{"experts_per_token": 4, "d_shared_expert": 64, "hidden_act": "squared_reglu", "router_score": "softmax", "normalize_top_k": false, "routed_scale": 1.0, "balance_loss": 0.000196, "balance_bias": true, "init_std_router": 0.00971, "lr_router": 0.00113, "norm": "rmsnorm", "optimizer": "soap_variant", "max_seq_len": 1024, "max_steps": 3212, "dataset": "wikipedia_en"}
Below are experts of layer 4 (counted from 0) of a mixture-of-experts language model. Rows are named router (the router's row for the expert), gate (a neuron's input weights, with its number), up (a neuron's input weights, with its number) and show model dimensions 0-95. Each number is 128 + 32 x the weight over its row's rms, rounded and kept within 0 to 255.
After each expert's rows: a language model's description of what the expert responds to. This comes from a sample of Wikipedia text that the model never trained on.

# expert 29
router [ 89  87 139  90 131 117 113 124 207 137 106 135 150 138 128  74 162 160 132 129 139 110  80 120 130 187  79  87 138 159 116 121  77 113  97 142 157 105 124 122 141 119 167  89 146 160 105  97 104  97 177 151 134  81  98 147 116 143 153 148 148 174 111 105 133 156 145 107  75  84 100 103 142 129 139  88 161 145 135 152 171 150 207 138 149 151 185  94 110  70 169 147 195 172 104 144]
gate0 [139 117 169 100 121 147 111 128 177 119 139 145  80  84 136 127 147 188 101 146 117  92 145 128 110 180 178 117 125 160 119 139 186 141 138 111 120 117 125 163  87 132 154 136 107 182 141  56  87 142  98 101 148 129  72 218 114 148  81 123 166 106  98 227 108 125 155 106  59 141 199 113 123  53 121  53 110 112  94 145 122 158  93 212 122 131 114 143 162 126 151 146 109  83  82 186]
up0 [115 136  94 162 135 117 136 122  67 126 125 113 159 175 131 135 108  74 151 119 148 169 117 123 161  69  72 131 119  88 124 120  69 117 112 139 130 117 136  95 161 129  98 124 129  88 114 201 169 121 164 172 126 132 177  52 133 107 179 125  87 131 157  36 150 125 108 152 211 114  82 141 132 199 142 210 152 151 161 110 149 104 163  43 130 124 136 106  95 133 118 107 138 173 177  70]
gate1 [ 68 153 121  95 133 180 124 121 110 107 106 187 128  92 128 151  90 180 132  89 120  69 129 150  45 144 193 117 136 176 169 134 104 153 132 132 219 107  97 166 164 124 151 159 162 119 149 166 165  73 147 108 106 157 100 125 111 117 121 152 117 128 163 171 139 119 151 145 115 199 161 103 140 153 162 164 180  75 148 101 113 125  92 115 136 141 143 102 141 112 123 164 105 152 151 116]
up1 [ 76 157 118 105 114 171 135 129 113 116 107 192 121  87 127 152  97 155 136  77 126  52 140 153  63 120 193 127 122 170 160 156  98 148 127 133 208 121 104 179 166 119 152 156 166 119 146 145 154  73 168 102 111 158 106 129 122 134 125 150 128 133 185 144 133 124 135 137 120 210 165 106 146 171 151 164 173  86 139  94 111 127  96 117 149 137 159  98 147 106 129 160  96 160 160 110]
gate2 [127 120 184 101  98 121  90 125  76 136  92 150 149 157 121 154 156 153 170 105 127 136  85 118 122 101 118 145 113 192 125 197  89 161 164  79 146 107  98 164 140 113 102 108 129 138 126  98 180 113 140 177 179 129 125 209 133 120  73 101 136 153 164 144 144 162 128 144  85  72 128  97 133 138 143 127 130  52 139 119 137 226 121  85 127 162 117 110 132 160  92 169 187 181 146 102]
up2 [135 108 175 111 102 127  92 125  74 130  95 160 156 165 122 139 145 153 158  83 126 141  81 115 124 109 113 158 108 193 129 193  88 162 177  68 152 102  97 161 149 129  99 104 125 152 133  99 175 103 135 180 170 135 116 213 130 127  79 102 134 148 155 140 154 156 124 133  97  65 126  93 148 138 129 123 130  51 119 101 145 216 115  75 120 149 124 116 136 164  88 168 184 172 143  88]
gate3 [159 124 184 101 162 111 143 174  79 154 129 134 123  73 153  99 141 133 128 146 116 156  90 129 107 165  89 105 157 135 216 125 167 110 142 157 130 149 127 109 167 130 130 111 190 128 139 142 148 165 143 155 154  99  87 165 142 131 116  43 112 117 140  76 184 121 132 125 119  95 119 142 133 122 121 123 131 162 187 175 130 135 156  88 120 119 215 167 136 133 103 179 119  83  78  81]
up3 [ 86 139  87 149  96 144 105  91 179  99 126 136 124 187 107 148 111 119 135 102 147 107 168 123 135  93 170 149 106 119  44 128  73 152 119  90 113 123 121 139 105 128 129 145  78 132 126  97 119  93 127  98  96 150 171 102 120 132 132 228 147 128 119 173  62 136 132 129 143 160 143 125 115 123 130 121 130  87  85  64 125 115  83 171 148 135  42  96 117 126 160  77 135 175 187 176]
Table cell separators

# expert 3
router [100  90 120 100 102 132 157 158 138  71 138  90  85 149  59 155 129 192  66  91 158 129  90 135 175 142 170 110 200 116 133  99  87  96  84 107 114 132 133 156 144 115 133 123 170 171 184 124 121 114 200 149  53  63 144 142  86 123  87 165  92 128 138 145 217 176 119  99 143 168 147  92 110  99 135 164 115 101 117 105 155 125 157 203 161 107 108 152 183 123  67 137  91 165 153 116]
gate0 [107 130 146  69 108  83 185 108 115 126 131 161 163 117 159 161 132 125 104 117 175 165  94 134 121  86 110 118 121 167 146 133  97 143 136 129 111 165  95 123 197 161 104 152 146 148 113  65 121 143 120 126 125 132 150 153 138 122  92 164 105 112 149  55 131 175  93 135 128 135 151 162  88 149 140 182  72 115 111 157 172 204 103 120 156  96 129 144 168 162  80 127 129  89 179 162]
up0 [ 90 130 129  71  96  85 191  92 122 130 143 152 168 140 147 160 136 125 105 101 172 154  96 145 120  84 118 123 124 162 150 141 106 147 133 118 109 170 100 126 200 167  98 145 146 168 111  56 123 134 118 120 118 118 148 161 128 108  96 154  94 100 155  53 129 191 114 125 110 144 150 168  82 160 129 178  55 110 128 146 171 187 110 108 157 106 124 141 167 151  77 127 122 100 175 172]
gate1 [136 167 110 105 144 113  80  55 141 115 138 173 148 156  88 106 143 151 130  92 178 122  94 168 185 124 148 151 119 111  75 107 141 124  98 102 129  74 161 153 133 135  83 118 158  96 131 155  99 109 142 110 145 137  89 109 156  86  96 147 147 195 159 149 106 145 103 133 121 163 110 167 124 166 162 151 173 165 160  94 184  77 122 190 190 127 167 163 147 114 118 178 138  95 202 132]
up1 [116 115 114 141 125  80  83 157 107 177 117 112  97 132 195  92 123 148 136 142  77 144 131 131  96 128 157 131 111 180 117 174 109  67 194 111 180 175 116  77 113 116 148 137 177  88  89  97 152 138  95  80  89 176 141 124 111 141 135 110  90 113 171 100 134  75 143  60 119 126 177 154 160 121 125 125 120  55  41 142 100 216 117  51 118 170 130 133 157 106  93 104  53 117 115  69]
gate2 [174 104 103 115 138 113 131  88 137 129  96  95 103 154  88 149 136 148 146 181 102 127 108 148 188 147 151 164 146 112 116  98 167  88 103 120 171 139  93 174  66 117  61 141 128 153 207 140 194 135 147 112 112  89 148  85 133 169 132  82 179 138 102 145 131 154 131 146 112 118 142  76 127 157 110 147 129 192 112 108 223 133 118 144 110 142 138 121 194 135  91 100 142 145 117 124]
up2 [ 91 169 133 126 143 139 137 158 115 110 159 165 146  85 157 115 124 107 107  89 155 137 143  96  69 108  90 113 133 151 122 184  70 164 128 134  89 128 156  61 184 163 191 108 135 105  75  96  71 104  88 151 135 167  94 180 126  96 110 170  84  96 158 110 141 113 127 119 149 143 123 172 100 110 140 117 147  91 169 159  54 116 130 111 141 102 114 116  54 140 185 148 116 112 127 142]
gate3 [158 125 190 126  99 168 121 132 161 113 141 109 106 156 182 157 114 109 198 124 143  77  94  85 139 168 134  93 169 135  76 159 145  66 153 131 130 129  98 119 140 107 119 194 144 111 138  61  91 100 165 139 107  62  97 148  64 114  93 119  99 143 155 164 107 149 107 120 165 154  98 150 131 131 119 157  56 153 151 131 149 166 131 154 110 160 145 156  85 135 141 134 137 142 128 127]
up3 [103 123  73 139 147 105 138 111  95 140 117 143 148 121  80 110 159 153  59 138 112 184 158 163 108  94 129 163  99 122 183 102  99 193  95 112 138 111 142 156 109 144 132  56 109 151 129 197 159 153  96 131 183 187 158 132 173 124 164 137 145 121 109  90 141 116 161 129  85  99 157 117 125 146 134  95 210  96 103 144 103 113 140 101 149 112 112 105 187 102 115 118 131 116 119 143]
US place-name words

# expert 0
router [123 163 148 129  95 176 109 106 166 113 132 148 143  97 140 107 144 131 125 170 110  48 111 126  88 152  96 109 113 111 152 151 131  85 105 116 129  80 163 148 110 163 140 105  93 116 106 189 184 142  49 138 122 140 121 100 104 128 150 120 161 113 132 173 106  94 167 142 113 105 116 148  81 168 122 111 125 190 155 147 215  68 172 100 122  82 103  84 143  72 202  95 116 138 137 131]
gate0 [120 101 117 144 107  86  78  98 109 128 128 130 124 145 149 120 119 102 109 162 173 121 105 143 103 148 180 169  93 140  66 151 161  83  84 163  94  68 114 137 165 144 134 139 174 146 130 133 105 192 128 124 132 142 134  96 150 103 173 148 125 199 181 176 113 147  79 192 149 137 106 140 114 168 106 113 136 149 151 155 143 159 146 204 108  93  95 126 153 140 130  73 162 116 196 144]
up0 [150 133 125  78 154 138 160 125 112 112 121 120 154 101 162 111 141 156 108 159 188 136 187 107 116 173  69 112 129 113 133  64 119 152 211 127 121 114 190 137 119 121 106 137 118  85 186 157 132 145 139 102 160 122  95 148 197 167  66  84  72  60 218 114 137 104 157  92 111 105 136 120  87 109 111 118 112 112 112 155 121 119  86 179 145 130 130 104  52 129 176 131 106 128  86 135]
gate1 [190  90 133  97 205 186 134 126 126  85  63 172 142 106  86 105 158 129 136 129  88 143 176 129 139 117 136 172 153 146 144 104 171 122  92 126 122 166  97 142 123 178 160 125 136 151 127 144  93 121 149 102 162  54 178 115 127 105 112 134 164 122 150 122  76 157 122 122 155  59 107 147 162 164 108 124 117 190 182 150 172 100 108 108  94 167 201 121 118 170 172 203 177 158  57 121]
up1 [120 172  65 145 144 113 134 148 133 109 112 140 109 125 101  88 123 123 158 162 158 116 150  66 146 134 131 114 119 177  85 150  67 161 134 112 141 132 104 125 113 111 191 158 102 179 110  54  78 152 118 137 143 133 111 124  84 141 162 187 117 136 143 185 102 112 175 160 131 107 131  72 175 114 134 171  90 143 152  96 136 113 163 107 136 116 190 138 149 102 125 115 122  95 145 172]
gate2 [160 151 132 120 130 184 115  76 212 154 101 195  74  99 151 142 163 100 170 110 158  50  98 101 120  92  63 159  58 123 153 135 142 128  83 111 100 142 158 143 130 135 140 145 119 132 131 149 102 118 162 142  88 125 158  69 124 137 203 131 136 123 143 136 160 161  84  95 143  63  73 160 156  69 133 155  76 122 169 110 141 106 140  89  83 163 173  87 145 117  92 156 131 162 148 163]
up2 [107  92 118 133 114  60 129 184  28  77 165  82 184 140  97 111  98 155  92 146 111 206 161 147 142 151 187 110 198 137 113 128 121 126 178 150 171 133 106 118 122 139 109 101 136 119 118 114 139 142  88  88 195 131 111 182 119 109  47 138 122 142 111 110 108  98 162 152 118 213 185  83 100 179 124 100 155 142 106 126 105 153 110 168 171  97 107 171 116 136 132 125 125  83 115 113]
gate3 [103 118 105 128 113  69 165 137 126 159 202 112 102 133 111 140 196 120 159 191 139 122  82 121 102 156 152 101 133 208 173 169 123 130  82 166  93 138 132 135 106  88 125 151 122 165  92 124 102 205  83 152 108 152 127 150 116 107 154 113 146  79 100 151 142 111 103 180 127 159 182 140 168  85 129 217  80  90 108  96 155 122  89 140 172 115 105 134  80 149 136 184 120 121 127 148]
up3 [132 116 149 116 135 187  61 126 130  82  71 150 142 126 129 138  87 145  95  91 107 120 173 116 159  95 111 175 129  54  85  84 109 144 153  80 161 117 141  97 144 177 134 114 115 116 141 118 176  65 158 113 167  80 118 117 143 146 111 141 102 192 177 127 140 147 142  85 155  95  61  99  88 154 156  12 154 171 135 137 118 141 162  98  86 149 111 134 140 105 100  55 124 113 149 103]
Line breaks, sentence ends

# expert 42
router [126 116 158 102 152 100 179  97 136 122  64 119 107 149 151 125 176 161  95 105 114 182 122 101  82 141 100 100 152 156  71 158 115 161  96 144  97 171 148 100 107  57 181 168 103 111 130  98 182 125 165  88 141 115  81 121 102 143  76 131 164 141  79 102 135 121 119 198 104  91  74 182  66 138  95 151 191 147 186  94 186 141 191 126 156 139 180 102 149 131  86  92 153 139 147 173]
gate5 [ 80 128 121 155  93 121 101 104 151 151 158 127  97 107 111  79  71 103 139  99 116 107 172  95 190 163 126  97 106 155  75 136 181 155 183 157 124 153 135  73 141 126 126 110 115 106 159 150  97 181 165 139  94 130 204 119 117 161 133 160  86 129 159 131  94 166  96 146 162 117 135 124  81 159  84 104 126 156 138  91 103 131 108 197 159 138 140 113 165 141 102 161 184 125 173 214]
up5 [ 97 133 168 177 103 169 103  74 142 182 170  83 107 127  60  86 119 134 141 123 102 133 137  92 153 177 174 108 136  94  62 137 161 162 177 161 146 120 135  74  96  95  54 165 120 144 139 171  79 147 183 126 142  95 167  64 122 180 144 136 148 166 195  98 101 134 131 141 173 107 121 159 104 122 177 125 144 163 109  82 118  83 134 110 118 161 137  77 116  89 109 101 199 101 120 142]
gate6 [137  98 107 119  84 144 162 157 137  92 127 117 132 124 139 125 123 106 166 135 123 149 112 151 107 153 118 122 107 151  83  98 144 160  56 132  88  77 142 149 143 141 132 121 155  75 150 135 111 190  68 128 149 115 175 147 126 111 172  48 162 154  88 140 126 143  85 119 125 139 123  79 117 134 128  88  86 165  87 163 147  52  95 108 145 103 117 117 163  73 106 130 124 166 172  78]
up6 [116 151 144 136 160  98 106 102 111 163 129 128 128 134 115 147 124 153  76 127 149  88 139 113 140 104 142 138 149 110 176 165 105  93 204 130 174 173 115  95 120 115 121 125 103 188  91 125 134  73 181 120 114 137  76 125 126 131  76 198  89 137 158 111 136 108 180 142 148 108 131 158 137 134 139 176 156  97 157  98 104 200 169 143  99 153 134 126 110 181 151 138 134  85  76 182]
gate7 [161 165 132 116 112  94 150 139 159  90 115 157 132 114 125 119 114  92 115 143 131 112 141 142 112 135 144 150  91 103 140 144 134 135 142 154 120 100 153 107 127  88 137 116 106 138 130  94 114 112 154 183 154 120 133 134 119 161  89 131  98  39 155 160 127 142 133 106  78 127 179 113 159 109 162 136 117 102 107 120 154 114 102 141 146 122 128 140  99 133 150 112 122 138 120 135]
up7 [130 103 134 149 140 187 131  94  77 179 128 132 113 153 128 104 123 130 177 125 114 163 147 121 145 102 123 133 134 127 106  97 145 129  66 129 159 146 117 164  63 163 100 136 124 114 163 145 129 139 105  57 115 100 110 139 158  72 162 130 166 234 100  65 125 106 104 110 161 174  78 158  97 115 108 159 152 144 175 179  79 160 133 146  97 188 133 114 149 138  78 146 109 105 106 122]
gate8 [155 113 120  86 137 131  94 154 144  97 107 111 124 150 175 101 142 193 112 152 149  97 128 112 151 151 113  91 122 137 150 198  65 126  91 182 143 115 121 109 205 181 150 125  89 109 190 113 115 138 144 158 125  59 128 141 127 151 179  95 110  82 105 169 147 118 127 177 144 134 160 119 114 165 125 132  66 128  78 168 139 117  91 120 151 160 120 164  80 103 126 114  54  88 145 185]
up8 [ 98 134 120 184 131 138 172 115 116 140 161 141 129 125  97 160  97  71 163  75 119 190 143 132 124 124 145 143 135 102  97  77 183 122 155  91 123 109 129 153  81  75 125 123 158 146  42 142 143 115 106 101 113 174 131  93 128 109  92 160 142 138 163 136  94 154 110  99 113 125 139 124 142  84 148 121 178 127 193  88  85 145 149 111  89 112 131  96 185 133 130 115 199 162 100  91]
Brackets and table separators

# expert 19
router [164 126 144 121 109 137  90 139 189 162 160 183 123 107  80 121 124 111 185 123 100  85 103 158 115 141 119  99  88 128 120 116 126  99 124 128  99 122 160 186 109 149 157 123  52 130 107 175 108 147  89 128 135 139  86  53 121 211 142 150 130 159 136 141 119 138 126 117 104  80 153 137  67 135  38  80 171 120 176 130 125 166  77 125 107  90  83  92  94 105 134 160 132 141  71  97]
gate0 [176 104 144 153 145 144 110 147 119  74 186 147 114 105  89 130  89 186  91 121 130 141 131 163 159 190  79 109 220 139 118 199 144 139 151 156  82  77  54 165 108  77 132 177 177 140 133  86 149 156 153 140 174 131 141 116 110 139 122 128 131 129 100 154 100  96 151 135 122 151 151 144 116 161 102 161 201 128 139  97 135 130 147  78 128  98 116  75 124 135 168 153 119 111  77  95]
up0 [ 72 144  97 167 137 135 169  83 129 149 143 106 115 122 125  90  91 115 166  72 128 132 120 164 100 150  75 198  75 148 117 109  93 160 135 141 140 100 113 124 144 165 111 141 128 100  98 108 141 117 171  71 152 143 136 101 124 163 126 105 171 124 155 188 169 126 106 130  83 149 152 160 116 138 117 129 142 106 128 102  90  94 114 140 197 117 150  75  24 126 133 174 102 103 147 187]
gate1 [134 148  83 156 100 111 119 194 128 186 135 141 152  84 208 130 156 106 160 130  84 169 131 137 137 150 113 138 198 143 150 150 174 106  83  95 124 117 120 141  63  59  93 134 144 133  78 130 171 129 153 118  56 154 114 141 166 101 117 116 127  83 153 153 115 135 129  95 121 141 124 156 165  92 178 149 148 147 176 184 137 170 127 146 134 139 155  97 105 135  89 179 111 156 116 130]
up1 [134 144 168  95 142 139 134 131 101 101 148 144 110 134  92 141  90 126 121 104 156  78 146 101 125 127 110 120  91 141  84  87  68 147 145 161 131 131 174  74 180 155 118 112 132 154 183 119  83 156 117 122 161 120 195 133 104 160 138 116 105 122 126  96 138 119 125 121 114  89 163 107 100 159  95 156 101 111 127  98  95  43 159 116 122 117  73 154 126 110 152 105  91  87 181 133]
gate2 [138 172 123 158 114 167 174 137 141 154 147 185 200 165 112 159 107  77  93 165 108 124 147 158 144 163 127 120 123 123 135 109 100 151 114 138 110  97  86 141 121 123 177 125  91 145 160 107  80 143 125  94 121 138 113 135 136 178  83 130 139  98  39 110  91 136 109 120 132 113 124 137 125 140 146 180 169 100 124 138 128 168 158 200 132 176 120 140 110  50 151 115  79  84 125 117]
up2 [111  98  93 122 115 119 134 165 184 148 138 151 119 168 145 115  95 138 143 155  82 113 110 134 113 150  76 172 107 125 204  47 148  95 134  93 161 144  80 147 142 156 124 144  99 116 139 138 198 121  79 135 131 230 173 163 170 126  76 156 141 111 148 106 100 117 147 113 118 147 135 173 115 132 111 133 148 161 117 161 115 113 113 129 149 168 142 115  87  79 128 139  94 135 145 132]
gate3 [136 138 209  68 143 110  69 112 119 107 117 143 145 115 152 114 157 118 159 116 189 101 124 116  93 119  94 199 138 125 137 154 126 167 171 121 108 154 131 112 135 172 174 110 172 117 154 112 117 149 112 108 138 155 135 140 102 121 160 163 146  26 133 157 112 141 110 114 171 122 134 148 110 130 135  96 187 119 158 112 170 155 150 135  84  85 144 137 137 206 149  27 153 132 108  74]
up3 [106 129  52 215 109 175 177 150 109 148 121 117 132 117  95 135  89 128  93 138 110 140 111 140 157 127 134  60 128 153 107 111 117  88  79 129 111  86 130 147 122  68  73 138 104 135 103 147 135 104 137 163 112 107 119 108 138 145 104 102 109 228 109 109 126 132 156 144 103 129 115  95 141 132 127 144 115 134 102 152  54  99 116 122 167 158  94 118 135  65 104 208 109 149 138 201]
Commas and closing punctuation

# expert 1
router [ 80 144 134 146 165 125  87 131 154 110 136 179 129 106 188 139 108 114 118 136  88 110 135 106  52 100 133 125 130 127 168 107 128 145 153 140 118 104 111 159 136 134 160 129 166 118 152 135 110 161 157 131 138 122 112 154 128 177 109 108 134 126 154  90 138 125 137  98 157 185 163  70 181 109 160 105 126 121 131  70 145 185 153 151 133 158 131  92 161  73 105 108  99  38 110 122]
gate0 [149 114 168 147 142 116 121  67 188 153 115 176  84 127 138 101 147 187 173 108 134 136 139  81 144 177 112 149 120 144 104 113 161 114 107 150  94 129 107 149 103 185  63 116 150  98 103 135 126 128 132 179 123 121 101 106 121 177 136 176 178 134 120  87  85 127 119 128 151 173 127 116  69 173 171 130 192 126 129 114 120 179 145  95 140 137  96  65 137 121 191 152  82  52 101 143]
up0 [135  98 168 151 163 121 115  81 158 110 117 173 109 140 167  77 146 167 171 117 101 176 141 119 144 158 115 146  82 150 115 130 158 112 108 143 101 120 113 141  96 136  55 104 134  90  97 151 159 132 164 173 129 131 125  99 118 198 139 158 197 114 134  99  87 112 122 130 154 192 112 113  86 187 167 169 180 120 130  88 125 185 160  77 162 131 112  57 155  99 176 147  77  30 111 145]
gate1 [149 133 152 135 184  90 132  86 117 134 100 147 120 175 187 130 121 146 154 135 175  37 125 112 118  98 138 154 172 193 156 122 163 142 164 156 115 150 159 100 116 113 159 159 175 197  88 185 169 140 159 183 130 111  97 116 143 111 111 127 121 117 137 113  68 133  42 110 128 114 162 117 118 179 143 163 156 127 126  99 137 118 112 154 165  92 125 119 175  78 113 118 103 130 162  89]
up1 [104 113 110 125  68 162 136 160 139 121 148 118 135  85  67 133 145  86  95 122  85 213 135 150 134 149 118 102  74  53 110 125 100 107  94 119 130  84  88 168 144 146 101  84  94  53 165  73 100 122  92  98 117 142 158 144 122 147 128 126 142 129 106 148 173 121 217 156 123 148  93 140 133  75 118 119  94 120 127 155 122 140 152  90 105 164 120 136  95 174 144 142 145 119 112 158]
gate2 [138 100 108 131 148 158 160 182 167 155 127 126 150 134 118 101 109 163 175 116 154 102 158  90  32 139 128 102  95 107 114 157 111 131 106 126 100 113 150  74 115 101 141  78 123 134 180 127  41 107 149  67 104 114  56 110 165  79 123 170 116 111 172 192 139  94 100 115  73 166 106  89 161 182 135 106  84 179 120 107 170 100  96  78 135 155 148 137 147 115 138 121 144  72 144 181]
up2 [138 139 101 126 164 169 157 177 149 148 143 112 145 136 149 134 119 176 157 106 133 103 159  78  24 114 120 112 107 140 121 145 125 129 130 124 106 108 151  58 108 114 132  76 139 156 166 139  36 132 144  68  93 119  52  89 197  81 128 149 134 124 168 191 135  79  84 117  83 172 108  96 173 163 115  87 100 160 141 104 166  92  98  80 166 144 144 126 157 112 153 112 148  80 129 176]
gate3 [134 152 107 150 146 122  85  93 181 116 113 145 178 112 143 145 176 139  88  53 132 157 158 134 188  90  78 127 189 163 200 144 141 117 162 135 139 142 197 127 121 129 149 127 176 154  80 136 177 165 165 138 136 134  87 129 117 114 115 120  93 148 148 146  93 109 134  97 205 161 189  53 141 102 144 128 174 116 108 114 151 165 151  89 125 164 125  69 161 152 107 100 166 128 134  92]
up3 [148 146  69 108 134 110 213 208 108  95 137  76 108 183 152 101 100 113 171 194 126 113  76 106  98 143 183 153  22 135 177 125 138 111  99 151 110 153 113 111  90 170 139 106 121 109 209 118  86 118 148 123 132 176 118 132 139 122 149 101 168  86  89 113 201 146  76 135  92 101  85 105 155 129 123 105 143 138 207 151  89 120 115 104 142  93 119 158 150 126 183 137  92 151 140 141]
Inner word pieces

# expert 31
router [118  60 145 134 137  81 106 108 135 125 132 131 166 131 114  69 132 163 154 124 148 122  96 160 124 153 133 151 174 151  58 127 138  60 164 127 134 156 161 112 195 105 116 121 162 106  97 151 176 133 118  86 152 121 133 171 144 188 138  99 165 125  75 127 104 120 135 128 133 111 108 112 114 132 100 117 155 116 167 141 133 139 211 132 114 124 143  91 147 157 117 158  84 149  99 196]
gate0 [208 116  94 116  93 172 113 100 105 122 125 120  96 102 140  98 171 130 169 144  89 139 102 152 156 121 159 140 141 141 112 169 114 145  84 119 137 135 199 107 147 159 180 140 150 116  77 111 126 184 151  80 131  99 143  94 147 145 117 124 110 107 139  99 109 107  90 150 132 123  90 197 119  97  87 167 190  97  81 160 124 191  87 162 201 118 177 111 101 181  95 156 142 136 144 113]
up0 [ 37 126 159 141 153  86 141 146 137 120 126 130 151 164 114 135  87 126  79 114 158 130 143  97 103 144  99 124 115 134 118 121 137 124 164 150 136 145  38 175 127 106  85 125  94 139 160 135 130  64  89 172 113 129 110 151 104 119 124 127 150 145 143 141 125 142 170 121 112 116 178  51 112 154 176 108  81 152 178  90 117 110 135  89  58 144  83 123 141  85 128 101 123 150  99 154]
gate1 [102  82 138 175  87 146  89 156 142 169  93 184 118 123  74  86 165 136 158 135 168 124 147 114  58 143 112 172 145 175 105 169 109 121 123 160 138 100  35 145 174  98 144 156 132 105 135  76 188  83 118 119 135 123 161 166 122 143 125 145 101 182 118 162  68 162 156  84 143 158 119 136 120 129 138 162  85 150 134 107 192 177 124  94 133 113 113 111 138 166 177 122 145 125 157 181]
up1 [133 167 116  82 155  99 130 109 111  64 128 104 117 144 174 167  81  89  97 133  73 157  86 144 197 135 154 100 119  90 126 106 130 121 139 109 137 142 217 122 120 155 143  80  90 162 119 170  55 116 155 134 106 104  64  64 100  84 155 137 127 105 167 110 133 108 127 161 114 110 104  86 127 132  99  64 144 118 107 169 122 109 149 159 162 132 128 136 110  97 109 163  81  93  90  63]
gate2 [156 127 181 105  88  87 108 127 120 127 131  67 134 156 118  95  89 156  81 100  58 152 114 110 174 129 154 180 140 203 140 117 196 105 150 143  97 127  88 124 133 108 149 134 159  87 151 134 125  76 130 127 151 125 139  48 151 142 161 131  38 123 168 123 170 142  75 129 150 116 100 115  69  98  99 119 137 114 114  90 212 146 120  78 123 146 145 103 112 161 147  93  72  97 125 131]
up2 [ 91 125  74 146 172 166 151 151 134 119 131 198 119 101 133 163 171  93 167 165 184 103 139 143  92 138 116  76 108  60 130 150  63 152 117 117 163 133 173 146 129 143 100 131 103 161 104 136 142 181 117 134 106 121 112 203 100 104  83 135 223 137  86 130  89 114 168 130 113 152 164 146 185 147 162 144  98 142 153 163  50 119 139 183 136  95 117 149 138  99 106 178 194 167 132 108]
gate3 [134  71 131  96 130  74 135 177 145 149  99 147 107  83 142 137 122 152 153 151 191 134 145 148 115 137 111 126 135 110  97 139 169 175 162 133 150 156  89 204  82 149 130 155 125 177 229 124 121 191 140 151 165 116 119 140 138  81 121 101 129 161 159 196  98 111 139  96  75 119 109  95 129 129 141 112 154  86 105 115 174 127 121  89 114  79 135  62 147 139 114 130 104  57 106 116]
up3 [118  87  87 182 108 138  99 114 118 111 148  87  89 149 128 110  86  62 106 108 112 155 129 130 119  89 138 110  84 114  77 164 160  72  89  91 121  95 147  96 129 115 156  61 154 120  36  84 113 121 140 117  93 136 158 183 128 164  94 125  86 155  90 127 112 146 137  94 156 152 133 118 129 110  68 126  86 147 218  91 103 116 139 155 138  94  36 141 102  74 128 154 131 161 119 176]
Table and list delimiters

# expert 13
router [101 148 168 109  65 171 181 135 164 112 146 107  61 149 149 131 119 157  97 147 165 133 117 111 120 145 114 177 131  89 107 110 171 140 137 132  86 136  79 155  69 135 142 161 105 112 142 112 147 120 172  97 121  94  61 146 111 153 144 141 109 129 126  62 155 171 103 144 140 145 145 124 169 189 154 169 160  95 123  72  88 116  87 147  72 125 144 174 161 128  86  27 149 121 114 155]
gate0 [151 133 127 184 115 158 132 189 193 133 117  89 138 107 129 125 120 161 130  90 189 151 141 112  90 176 119 129 115 151  77 135 207  99  84 157 159 118 130 152 100 174 135 193 168 126 120  61 107 129 174 106  92 120 156 118 191 161 151 153 149 162 125  71 179 110 138 161  96 165  93 117 140 162 100 127 181 129 128 130  90 171 136 118  58 139  81 144 130 149 105  88 105 126 132 178]
up0 [148 136 117 183 123 159 135 176 181 138 115  98 138 114 121 134 116 157 119  91 180 134 130 119 100 171 125 146 112 140  78 139 208  91  99 165 172 115 136 144 113 184 136 191 161 122 115  76 105 122 187  92  92 129 169 103 196 147 165 148 135 168 127  70 166 106 142 170  99 176  80 123 151 164  99 125 176 129 130 119  92 177 122 110  51 140  85 162 135 158 122  81 107 115 131 176]
gate1 [ 92 126  90 108  62  88 147 193 126 134 130 175 166 146  95 107  95  85 145  91 105 116 138 149 107 120 192 129 163 131  76 162 138 146 116 136 105  46 115 100 158  93 113  76 151 187 118 152  82 132 129 158 118  68 119 107 141 122 208 139 170  99  98 174 153  99 116 153 113 102 125 199 116 169 162 184 135 136 101 130 111 159 130 141 105 154 118 137 121 105 166  99  92 127 165 140]
up1 [ 63 117 111  91 111 101 155 179 144 141 172 175 132 150 155  88 101  81 138  94 126 143 145 142 137 106 148 145 148 139 108 181 151 146 126 192 111 102 122 119 158  79 140  87 154 176  93 159  69 151 128 193 158  46  98 134 131 121 202 127 195  93  73 164 104  76 132 159 114  76 109 148  91 182 154 184 143 127 128 119 136 146 138 130 101 154  95 163 121 105 175 112 125 134 154 141]
gate2 [167 157 123 180  79 129 111 123 111 168 106 108 106 131 161 132 143 189 104 102 133 106  98 107  96 177 172 160 103 110 125  73  64 186 153 200  70 131  73 135  99 117 141 184  90 123 166 181  68 119  84 126 151 125 112 107 111 108 179 171  92 128 116 113 159 143 121 165 125 119 138 145 111 171  90 138  95 117 136 118 166  94 117  95 141 109 119 147 128 108 133 121 147 148 119 121]
up2 [164 181 119 169  63 141 104 118  94 148 114  97  87 146 158 135 139 180 119  97 132 122 102  99 115 169 178 136 103  86 115  76  67 170 108 190  78 108  72 125  83 125 129 195  98 119 146 168  95 121  89 129 164 116 108 104 107 116 174 147 101 131  96 101 158 110 139 164  96 141 152 159 103 183  86 144 107 120 132  98 180 117 109  94 119 135 131 140 126  94 125 123 152 152 116 132]
gate3 [114 122  40 117 109 134 164 109 107 158 170 137  75 131 134 107 148 138  75 142 104  88 144 139 106 131 140 123  98 141 124  66 152 138 176 161  48 114 127 127  79 166 180 108 156 161 116 127 196 141 136  47 137 100 119 106 127 129 174 109 155  88 124 108 186 171 101 127 100 111 114 131 148  74 155 169 150 123 136 151  86 117 103 141 161 166 154 215 110 115  83  83 153 153 160  71]
up3 [125 126  90  98 115 189 169 143 115 119 158 141 109 124 147  87 157 130  96 147  90 123 106 123 123 156 139 132 100 149 123  57 141  94 167 189  88 131 133 109 113 159 199 140 135 155 119 109 179 151 111  64 137 107 151 118 126 127 115 138 124 123 143  73 194 189  68 142  83 100 139 132 117  70 189 139 146 119 114 143  81 122  70 138 145 157 118 199 105 119  81 125 164 183 131  44]
Names, months, surname endings